config.yaml
n_layer: 12
n_experts: 256
d_expert: 64
router_bias: true
lr_router: 0.000789
tie_embeddings: false
beta1: 0.95
Below are experts of layer 9 (counted from 0) of a mixture-of-experts language model. Rows are named router (the router's row for the expert) and show model dimensions 0-127. Each number is 128 + 32 x the weight over its row's rms, rounded and kept within 0 to 255. Numbers have three digits each.
After each expert's rows: "comes after" lists some tokens at least twice as common just before its tokens as in all text. This comes from a sample of Wikipedia text that the model never trained on. Tokens count by the router's weight.

# expert 206
router:140105117143130110124124146101102110099098106083182193163144176128142097093094140120069135170093146136054164095160142123166052107161199123165118103148156147105193121100132103131158135120115165118098099091153139190087158102140122087136098123125101119113135149175145083125126103133139091088099110138122081079131109129082094143198165133151119098098169117131086139127134117139108126150181
comes after: " |\n", ")", "0", "1", "%", "2"

# expert 149
router:153086091105187111083151103165079125127083119130174155165137113146098120140093135146116149154115116114112113147151170132137076136163148126151151161150140115099178118109155142149132136095147138120061137097193135155105116097093094148063124115147137129118145079156172125143141177159066133103155143154143119106065117129131157189235121138140151095049166092128127209103072178146116091150147
comes after: ",", " in", "|", " |", ":", " the"

# expert 84
router:178154113139144130097153150151108152148151085099178169151106118161117133101105126117096146157147125125084170141118138100113116094161153084136168141176131098086145098140113178083108093132149154142096109087164153086112126081118096094035124175139106129117123089214095113159138169138132123076129083098070102101077092150100140187217090125139100117063182057125143151119099127162137119130148
comes after: " |", "1", ";", "2", "3", "6"

# expert 54
router:142145103097115136122118124090080070119151093145191116132131102165126095120111113123113153156154133110083136121145130119133049083148165166136165173129087123117164128093127141179151094071094128115109113102153159137035129111127089138107154087120093137087128147160139130121108210156125057110142080095179137127108112115101095188150107133168132101068200122124117193121096169162135168098185
comes after: " is", " as", " in", " with", "ed", " was"

# expert 58
router:092122136102115131116196128147042168097109125149152112140100130201155115103112153126084155174116161118087172114123131130081061084139160168114164155151080099155131155090135137150145087141123182127081142076117142203099162086120128065039111179144075158147156134203158160138104147078182126106140170149176103091107107104142125120203126146093107106064182066098098173135164174163121150129134
comes after: ".", "9", "8", "°", ":", "5"

# expert 163
router:157157100169159160033117141194079113157102090154163144108115140197157135118153161131081140106082128152102138106188184146163095105197142104099158169164109100112150118104138144105130102129129168093131120090158174175103151097141106106066120156120108137090134104195173117132168178123108123103128112132183100134087093123113132175217107091174121117036192118124145182145098159140152092129178
comes after: " |", "|", ";", ":", " /", "″N"

# expert 220
router:120164159158073091083147134118097175127128110103176128126137106095071116117104194092098185105119146083118126129113142125090102082183132096158138144130107181115148099099067136117132073114109118138100207088170164145119134097102132078110108154140079134106133085104076138156122112115158137102146074121170092134113106189124121108206149138121127112055145106144126166130149127108104083085205
comes after: " the", " and", " a", " N", " of", " to"

# expert 91
router:110158087152160135082103145142118097150119050105123156122105134176117112139117205143108129157139085130084170146133173122127111079169142104140171117201119111104189101107118144103131070082131154106115138076118159128095132071114074113059140143094142135119130112159162114172121176167071161081167113129095178152085122181047156170231129128100136140077190075102093106105120158143137090142174
comes after: " |", "1", ":", "0", "2", " /"

# expert 239
router:103115104127182088098109143097108127096099146130145119115121087207133101110101117122131154178069133136091192165150122124134093132134155134099148120109149117140163154123152145128152121118115109121116150040134143164127169110155099074095130190096142162109116138150146076138134179067149106091127088090145140118103109132092129168158144096156122088087158108096098175157129158136103091159167
comes after: "\n", " |\n", ")\n", ";\n", ".\n", ".\n\n"

# expert 100
router:128124105180106105123105137126073123091097095100116140154110153139155086111085151125048109150090119144103199155139141117123079172158195140126166106095125134140158149124147113122152115133110134099134143087145136162118156113147143062154172134096118143126165122152107129161125102161183084120143086124137112108084075127108132105218148129141123134063141098128063123171136160163088140122125
comes after: " ", ")", "0", "2", "%", "1"

# expert 168
router:160085134107127174052111154186077122081154066186133138123093121148094085116125164097156133110149149119111191106114137174131118082140175093120169117120121139110118153053118127112136151104134085142091127086132107134132155140140133054100104172145134147104135132154143142127108170140152168091123123143156114124138090189099172152217102101122138056096167082139104106099121184161111126125160
comes after: " ", "%", "|---|---|---|---", "0", ")", "1"

# expert 136
router:147144107104202145099116159105090138146100125108127158205110097115103104123139170171169184123131133115071114122146156112141110094156160119111155118135120148086164101112156161110138109108135154117082071119141161133102163110131153120099075161099129134088120105203180107188161170171134122156107115150197112094080108166159110191204146146151134098069151058144125184122112129108132122150183
comes after: " in", ",", "|", " March", "In", " In"

# expert 255
router:116132174174155114098189137155093164157126076073134175138143122108099090121112160128093152112092191151085179134126098111132105080153159137165147094059143099128173110090143149140142117130071129119111167067147139102116117124147128075137092142136098169112113098151130131157094100146156151077150122101143067083095123140154112147181104143157111061020104129128107155125114188128129082150137
comes after: " |", ",", " of", ":", " the", "-"

# expert 142
router:122123122122134128139157130148101158134100097106172138127132139117135135161081094109101162145135158105109176119140147117135078125179155126134144123112136096095157130087142135077122138050122148105054112060184154170084190111148118082083120129103092099126168128164124112143106168156102086110153112177147124087059157129104173179178130109158109076089119138135105167150133182147125138124192
comes after: " of", " in", " to", " for", " during", "201"

# expert 248
router:173118131180130092118140183141106157064119120128152119173145149091138143135134110087081125130098141132094126123146130117108078112085221104140152162178135138096149095079098142126154127072120133129082141089140179149075169153161105053097086160156103141112143162126100130132101091129167144130093125119125102052102134127091107112162135158108117081075178120108118134120144175127151117144184
comes after: " |\n", "0", "1", ")", "2", "3"

# expert 9
router:158140161120143155091151127153098165135119089139141162137084076138099106098083158138020107125084080090112149175102131110130075160104155094119150142105152131077150142137109136095137162131116150119083124104132093125105122115174122123076109137174076112074153128186187138179157118138113136110125100120106096103116114156119120180254126107163124102068163114114106185147133162114120090151148
comes after: " the", " a", " and", " The", "'s", " of"

# expert 61
router:096115134134130115109139144150067150110128119128205154163127186154110131151166121121077139143107191146067156110121136118173072116156198076174139191096143132105142131062110114115189122144115116089112131122141125176074158061144124087152098121123090138106153105161128143146108144120144144080130069170140139131092105152136113140226102095121104117074198064096112168174125167146096130132186
comes after: "201", "200", "199", "198", "197", "196"

# expert 129
router:112102059140149101093128108149065115099069136100176134145110113126164084096128173119062170192091154154092133154167133112154035126119163104157149152121108102119145090121122152103135096115135147139073142093180096166146138082141099115019108173118065099119144136162117123133140199134134089142141081148155118147081138128118173126192095138093124157115183085103075157148125142124124098095202
comes after: "|", " ", " |", "–", "202", " No"

# expert 201
router:157160098139146107079160132160115103139128084151170152101116142173120122138099169138064169140089107141095141133174140138131098109197120133123093157137153134086182084131114161106150116109077162093101103133113187099101190065159120094073143164104107125089070128186153074119107211164168115096157106122152124126082093147097153148196102100146140100110170096147088215112098161166117084117181
comes after: " |", ";", ":", "|", " /", " —;"

# expert 169
router:135082096114119102087129121128133149089101083104161082141096102163114139109098177146090197115104118113122191121153137135157126133175156114121159168176142121104208117097157125090131119105131144080099151041158124125090136121165048072098096133128095141113170076177127107161120194137109096126125074144163121135115081147132080183140152120112102110028183104138109177159140208162104123138186
comes after: ",", "s", "ed", " well", " and", " he"

# expert 40
router:167130111125138093082146156168058118093097116077201109145124128162099102148124074133106084163094154125046113110109188100114130101150178076146110178113079114113117104105179163065140091128186122095088125068126185126134148083165128133082143105168117155091110070181122123182103154113117100155125085093120110117156118131137140185175133076138121148073149093092126164168127139111103137097188
comes after: " ", " (", "|", "–", "17", " place"

# expert 113
router:137143130144143101122163133146122100101078137089188147158120174162137138131126158134098170149128129111054159122144104142150104145166158114137172130147116155102154136075153104122152114117119169087110084082139161136096165106134102087116138161153121124106142118213156099156108076150101080113106068120151116115116122149094118145180125076157110077086182145175073136156127161153135141130169
comes after: " |\n", "\n", ")\n", ")", ".\n", "\""

# expert 127
router:123083102142151082106136116099082112105102123146152133127108133188111073107092140114085156180122112159105163130205147107144103142171137128098181094129155150128137154137141123094130112147112123069134125065132144128128201108174151069140155173115129182126086160148143106128089169112112137070120102120137140153092139150083102166176136113169132089070155100120097145174155164128115125135179
comes after: "\n", ")\n", ".\n\n", " |\n", ";\n", ".\n"

# expert 210
router:127147120122139119148166139123138150163107105124128139117142103137124072110115159155056108122139153135126174140148158117155121160147105124124111145181090178120177111106148152138116131139141163110083156038164157155062189087109110100159097096150079159125134112192139092140102185157129148095144087150149101118117094121128096138149142127097118137083198095140065130115128159182144135131224
comes after: ",", "s", " However", "ed", "201", "202"

# expert 208
router:114131125176112063155123155173109129121089063072158135181158112133065091136099120143079157159157114111080166097134149139130125113153140123126187146119087158105097084135125138059123143125107115142068140091137127171087136107157104111059107148150088089087158137211197133172110172121088107125162074139142120122113143141100143122143099134157118080088184106131048171109145167144130087122183
comes after: " is", " as", " was", " the", " of", " List"

# expert 79
router:145137129081172124088121093099086130148065093132142151131117165160149164115087161114093150145127144133117100123146163116155111140135096110123137153136154078132144159099144152105190064110118144093064129133117171140140168113086114121086112144131115145110132080190140124135112106074080098104155088124141090074044112154140155165248143133127132116081163103088106155146136167161129148154195
comes after: " ", " (", "–", "17", "1", "16"

# expert 98
router:169122085143119104133128128159096129091081027102133142101097137134160106154122140137070116128144139149081164123145145113148080090176110131156184140122153132115148134133119138095149127109147127141083122124157134178037157143097146142103115124073098173113112091183131120170151161171104115101152140148185140090122114167098116130243147116114091100126236085133051127142103211190085093126194
comes after: " ", ".", "–", " (", "200", "199"

# expert 44
router:128099095097158116122100158132090142120113125143154144125145135138100166149119126102108121156095101165128198100124141151129082155117190101125132150116155076121161164102139140131153114134105171111122108094128146136091149151159101081072099182149125111142109151175126075160144110070167093080106112125147084079105123141090109161194131110113147092111147086139117163142132168142145114128143
comes after: " |\n", "0", "1", " —", "2", "3"

# expert 229
router:101099088103118165116140159149091071118168092129175124131107128166145087078127149127078176145135130132063108084153114150119114109097158081127166173139095136142117171106140103105129148129093154124053107120168109131125149133117092066073134156141084167104137120181135086175110194126156152141119115154168121091065089132078155140245115150094091097113241093121106135153117189144117123106183
comes after: "–", ".", "201", "200", "202", "/"

# expert 160
router:176147128113179076134133093154080110149100128063175168133131114126130145132109187122105157149136103146098128140119157113138126135197176084154126142127146138047159120090140162121110137124158125098062143140152162152135161118117123135103126149128100152133140096159167139131107181225103083112158119099181080113065097137144116186214096141132166117046139137174090218129086178129141067128161
comes after: "|", " |", " September", ",", " October", " in"

# expert 0
router:133180103104145153114129134148118135102102095087148134157125135121090153114139122157113159140117137138106173117146183133149086144170160165116160114172147108102128098147136169090182145107126095141083148107168096130111157127201136087057140127085111168108145074138115118143159190095121102091167099152108105084088120158096143125215103129126111045102199129121104128161108144103119066102167
comes after: " the", " of", " a", " E", " m", " M"

# expert 224
router:133138128135091114115148104129086131122114130124159155126097139127115110154124184128096149139142161158141161169143116083112136086123170162116187187147162104111155129127160110139169159108087126120123171151141137145120143122173131119115122138101091119084117140150147146167098187131124178128154090133163093119125126125111103148222118116124134095082168148141110162182160145152060111094130
comes after: " to", " and", " not", " San", "′", " would"

# expert 114
router:126183076145166092108140137129136148131087098108142148115147117177087121144152127161165122080179104100102145120126090095135094096145172121106122146137131125131167172151108107114113092090125120104077129056168124124124176068180087042134095142165140107087137102140135115146144117101188140123128136115143161126096149134136135147126145136144100038082143115106112155177139180153120106161221
comes after: " H", " K", " T", " B", " Ch", " W"

# expert 71
router:135089083130104123136156107163104136107118085126158197127148087176166145123123137116080103138088181115090191081154135139179088117171147133162133120148115170121112150175135151139161153137141137095061151060140113134104179089102074084082117100113090119070117097166116134211144146106163116109140078124142109113087110138141143213144129174167113124079137110130060171156120135144108127131191
comes after: " on", " the", " to", " of", " in", " from"

# expert 88
router:146111112108176104098120150152071110139105147072208161137128148123167104073125089077118157116152116124116141121156124160162061121115167118137142140146057126126118122137116121112091096148131123132109141100160101155135148118236148063126104094116102150096123108151161122163098170126157148166123103154112143153085127160113139121182110090141088144096170114138136135162122201168108086145181
comes after: "-", "\n\n", " Gen", "==", " •", "ific"

# expert 216
router:163136147122152097105156131104116133115123133120187170160103104113130133116091152064070110172093122111074110116135085124150112111159141153150167145127150133121124156099132123121151127127133145118104154103133143135104174143119116134084135129112135126107184126158165130172111129152152142106122128115154126064092098113134111075246111092132110103066158122145104152179125142117088133148170
comes after: " |", "-", ",", ":", "|", " by"

# expert 181
router:152104105147166133137120150134108145143096093150116115118102093166100106130079184153094141143094113135068155138170162129162133159145149145129156170141117162082177095126140125117180137103122179074106179036131094163096123132155085057115100129185078156124110132147153105158127158191114126117181090188171123127099108157162130122183152130119094155028207107139061131115096149175090122149170
comes after: ",", ".", " that", " The", "The", " which"

# expert 140
router:182108126127200086118154161154087112162144069116147097106124121155111116122115108111108186113153144108066193148160136132139075098190169128124155123151164155079153105146173137101138120093141098119115168098150111176099202117133089101144122155130140110150182111103110091151115184121156097136145044089078174106115091134077130167181127123135130097104176123128124216138152139177117128154206
comes after: "\n", " |\n", ")\n", ";\n", ".\n", ".\n\n"

# expert 14
router:128134121150165105068100110175102104135080098127133165129107166166138117116111163115102124134122105139112195150161126112130041159154136130108137166147129117112173130091129116138129134096071145090111137111163179154152137114111086136124118142136077145140201083189138101150145164136060081114131083111150135163119129125149136156187087118189115100054190065107125177176147192146113143128212
comes after: "\n", " |\n", ")\n", ",", "\"", ".\n"

# expert 49
router:126115072123128080149112109128086122139081091128155148152137106160099099077098161152080103162126132119076187146161167141119089140137160163107146126141127124121164087099103107124172099121142144101055156095193103179098155144149154087077141116122095106068123149183145104168086166135099125111193054165161114113070130131085154155155092110160107098047148098124091170149099157127117117118142
comes after: " of", ".", " in", ",", " to", " for"

# expert 110
router:153133162092131097078120157107107123159121121155126113160063176118129144120127147154132189131147160150079131079113131100179118123111203141126148113130105162101186141134170142126161103081119163108126204107151122186102167134208100122081100122105112134109168080159134116181146178098138120128172111118104169098100101133066128120239163153157104114096190125124144151156151121121128142107145
comes after: " C", " N", "I", " (", " U", "C"

# expert 111
router:141106145153163139064172091120126129115118110127165161142145091147125106096100132112084104133092106164067160184127127103178101122125107143152159123145124120065131120123130150198170104111125118103103114083155107139082132093193128077104107158112090123116128078174154174149063133113110117145131111110132145140108111169147111157255078110121130088077157086104112196131106139094129116113163
comes after: " the", " a", " and", " The", " was", " \""

# expert 187
router:155143098119127115085127121140094134119120111098123110181085120134131125151152155166095128136149186125103139131145132118162109133189129106099149125096099138099117094062151155111139130076122143138074155062151124158064206030157117101098103151102105147104129156161132117133115153164176150153114146153128128116072150113124106175152146133117107120048157075146096171134134206098081138129163
comes after: " at", " in", " during", ".", " In", ".\n\n"

# expert 119
router:122174155138134108087144135163088187124138064098185130168125110131101133100056114072084115147125113161099177111118116115168084115139155119132167139153174128104114092101118131074132160098152141161138152120140121134138172122174085104062107168123111089160160117111114123131106145120148145139149093143168111087098142128099116138241107101124094053060170135138097183187149149169074097128184
comes after: " |", " the", ":", "|", " (", "-"

# expert 75
router:143156071128091089077102141097092122091136134121122147164126080152091081089110123142097107197136159141081186145168112068120104151195152152151141168114134145126113164099076087084111109138110155124103096123125174122080178133106154130142099161081099108153141126160106088156096127138148165105129071175132118130089131151066105128218061118115167087139248103113111168165143200123116150063175
comes after: ".", " ", " d", "-", "–", " Re"

# expert 99
router:139116092119109106114085146137058129107077110094141155165140124141152099145118097143073146118157106144095151155133160141126063101165173112123175181082087177151114142105128147106155134090162150156082118109130165151085171095116133119098097149131067134137097110122103128154129158130136124066143090105195124103095115174123142135250107158100124134118172102135061210138139175154086125155206
comes after: " ", " (", " +", " −", "°", " $"

# expert 92
router:161122129118174102107174151117103116126070117141117105140109154186169121127095168112091089096176138113112116130162146157164114115134121093103195091097138158133191111142135149087126110121111158102055107099102124145126195120165134128098173195128102110135079158130098111131134095125135152129131119119186129089102117138088126188247153127139122116100207053070124137196085166129076115098133
comes after: " (", "==", "-", " \"", "===", "\n\n"

# expert 83
router:172125145128101102049142115132067143154090087133151117117124073147106104093076141137092119126117164153098159167110128113162123120100141093122154098116125104116119134125141141157159123084124151116128168094183151132079169114191109070122147151125091141150131108123131128093111149127117134111161107138169158086038097101150097113234133151153094089059165116120068153148103122154081111095166
comes after: " (", " \"", ",", " |", ".\n\n", "."

# expert 17
router:176133090095133112138148130167085106102092110080156166138144119117137131172076106118119122110081158177112093128156163131105131124139129151116113194096110103129138116091173126073147102124106174110013137096124163135110162043144132062105118138156139149096129080163084140143146149142122114119116125110158116136078097130134152113166129160136153095087144068097099188145112192124098173139191
comes after: " ", " (", "–", "17", "16", "15"

# expert 68
router:137157103092144092079153149133127085118110107155199158124102160176144101127098145168088136164086138123106148139127105148147071072177178139131159157111111149104140170071145155107168118103114154072108116042158148151146161112112115078122133155122092153116187102194159095155117166145136091137106065143180145081113123152084166143171088122130076091120191138133095109123087136120113103150186
comes after: " |\n", "\n", ")\n", ".\n", "a", "\n\n"

# expert 31
router:135145126154103102131154161115141102099076060125164131174130103190079118112121166130064169130164131188085175168191127128149088114141197133106139151113107123138095103062130180119162144076132168147104130082166126151094188080104111087042107107101113150076111116146120139170131170133137087142140097125172104156087122120159121184194123159122106104039207102137101173135138156113085107123165
comes after: " the", " of", " a", " for", " in", " to"

# expert 132
router:132121103159151081123123120131080145137115079081166153117101144127125106115106154130074123144108068125078155145130167124110105115154152115114164178127166144072116131082121136106160152064099152086094136076186157146086142136140130088047152134086117131094143123140145121175123138126076140118148057174106130112086134165096116155127121134136099071047091150097088150215108155175097113105193
comes after: " of", " in", " to", " for", ".", " from"

# expert 192
router:112129103124096138091101127125146146143124097132117113130097129116167086121134124100077107099160147125132164126159182178139108121154105132159113164197115158126158108111106156114131138084141203077099158056181150160103157080107141113113113099106049167120103127221122128169096158147150082098127083137120137048112138131148151097164125132119097131133206089127087135154112201182095137096214
comes after: ",", "201", "202", "200", "199", "0"

# expert 173
router:161104115111172084116112101123101162134098102142136157152104126116115114113087129116074133164090146140096186147145195136149138141160106115109145157106133138076178081113098099071180134118111199125069115103141109141105169122118107110078109133121073128109149111145168123166094121130117174094170087107201170090073087167106094130200096140139080130104124107121081093156110156149121143084183
comes after: ".", " of", ",", " with", ".\n\n", " and"

# expert 116
router:185105076094127094098155129124085117156095112120152173161127103145150119103116118106096120137082153090095159127178111177150086153168151068082167130125127142140128130077106153125152102105118128146081155061173161150087107113171155112139150120156110137092133118177084119196115154159125106104181067099161110124070055109117162197141136146172108081077149128107104164172132172127109131148202
comes after: " in", " of", " with", ".", " for", " to"

# expert 28
router:126122109109130148146119123114079111156056126075133179167134144132143107108133108115081155096104136103150143177169134095117075124161132171115138162068107132122130161125127111092135100112132158172118166102100144148086154103120119120059131171138093165116088122106142122153123150128188109109154112131191136114107124177143144121255118142126099091127182044131125168131153138155059152093183
comes after: " ", "′", " (", " +", ":", " −"

# expert 145
router:157141097118125133097118159140096122138128111075130147147102142097080114141153169155139121133159124138086146143119153123140104110173156095132137151127107121081166153086135164115155110148132163140054083076133152141165139101128127147062111151091133157121151142155168099141138175190150073157112111146187080117054116152135125180234117134134144125068143119160089205106115187082142105132163
comes after: ",", "|", " in", " September", " April", " November"

# expert 78
router:135134125151133131106151118092100112141093079113145087103094074117150160107110150142081175139081092078065155138143121118158090164128170130119148142125148096114162094128087121150140125140127166083159107138133130162119140112127103117108129121129129139109221082151118161158138153147159141112147083125142103075145093099118122121255112158100136123070238093132097163170123143168133143106205
comes after: " (", " the", ".", " \"", ".\n\n", "=="

# expert 228
router:148158127101165051107132136102073100115092094153161143168161124155135136123110151180072146169099131108062177103152135146144141077120170095119174122150139127088125140139122117141138153120138156099072096084195108154080117094154110113137116139141060109123139136172142153153082163076116156123100099166123187064046137111126131088217135124156185136117171133133040194149089111119073108123137
comes after: " the", " \"", " of", ".", "-", " ("

# expert 247
router:114166108158144161064127172157094133142156102134175136082110150154130120131134187138099153177061109120094166155178120143145138079164129130111154158117143142115179071102124153108139129108111183095119149119160138133084194110164125040115171167095112109107119117152141120132119199125171117129183086120142101089072058140101180131230103126128150119112130088115096202130117204142113082088153
comes after: " |", ";", " /", "/", ":", "(s"

# expert 199
router:149141193132157111099140095099096119148116066100159115140126115162114127107140146113060154119104113122119210146116118096144102168150136092134156164126166125091167101132093125139134163105156102057122139097175134121055146091144184115075136145126119144076138154127108182145119132127122138139136079115151086118167129160128152191255150102155119063072100133093128191189140173140107103149185
comes after: " the", " and", " a", " to", " was", "'s"

# expert 104
router:136114080148168148079152135168152116120135110110164151123131092143143101093101133146116183144126151098098177092116145104107121135137153084093126169137154115152150149154163140143108097087104136089168170046173141153083150090194067085137101137107103151110146128144115109154098152164125115108118087145192079097143087156106103165161156149094117111115200101115118191151150171127171051199211
comes after: ".", ",", " that", " he", " where", " when"

# expert 10
router:140118135138119124093089168108094097129114071155182178095129156171134095109154151104091128185130094119086160151131144148131100110152155141095155163111134124085132122105132136144134112132098123135109122070094064145114125107141097125109084148127133167091140108144137138129124182166148084136185069134184118135043122141120147127188150098100118132080171069126116159148145141134127130076180
comes after: " |", ".", " ·", " MPC", "9", ";"

# expert 56
router:146142077133098071126084142138105158104128111137146171128170166144160105142137118112083131136136156141071162130135171112145102107172169106146159145093131136163132093080142169080137097118124164135085102076172171185138194140123132116138117128069083120143123088133138133171112159185135111082103121171147137080099131205099129150219110130115132122129255061122085189105166169186103104133186
comes after: " ", " No", ".", " (", "+", " Rele"

# expert 117
router:135142134109135122113135135140103139135091105126161133139130148184160142130065107100102115141112133106059162189131134146125087137181151135116147145089101133129109114122163123111163124122111138105062124067181121193103154068127137076025118124136061136137144141141117108169096137091136083079106078154164135125092086138114109117197138134115070121100209083103102160162151177164066135147179
comes after: " ", ".", "9", "8", "10", "6"

# expert 11
router:128158106156170114082146155088097092146129074159136109143068116168068116098132147116104180144118109120104123161117109084132098142176149141138144145136091136108172132077135148116113091119094123097091111137156125126160123065126090110129121119108140109149135118141149126125127120150155156106123051180157109117076081159095138175232127134099161112087203089139091182156105149134101103123142
comes after: ".", " the", " an", " and", ".\n\n", " was"

# expert 26
router:103163129141163130101154114117057155170112086084156205124143095114054130097071134128061105122119129159114182133106104141134101057168137109122199091131119135092127134097112126111114117117087118113052177086147169076073119112186108081122119118129117130114148139104090128139145134142168117126113101137210080095062148126129137125216154099178132144061168112147114191201161137127118124158131
comes after: " the", ",", " |", " of", " in", ":"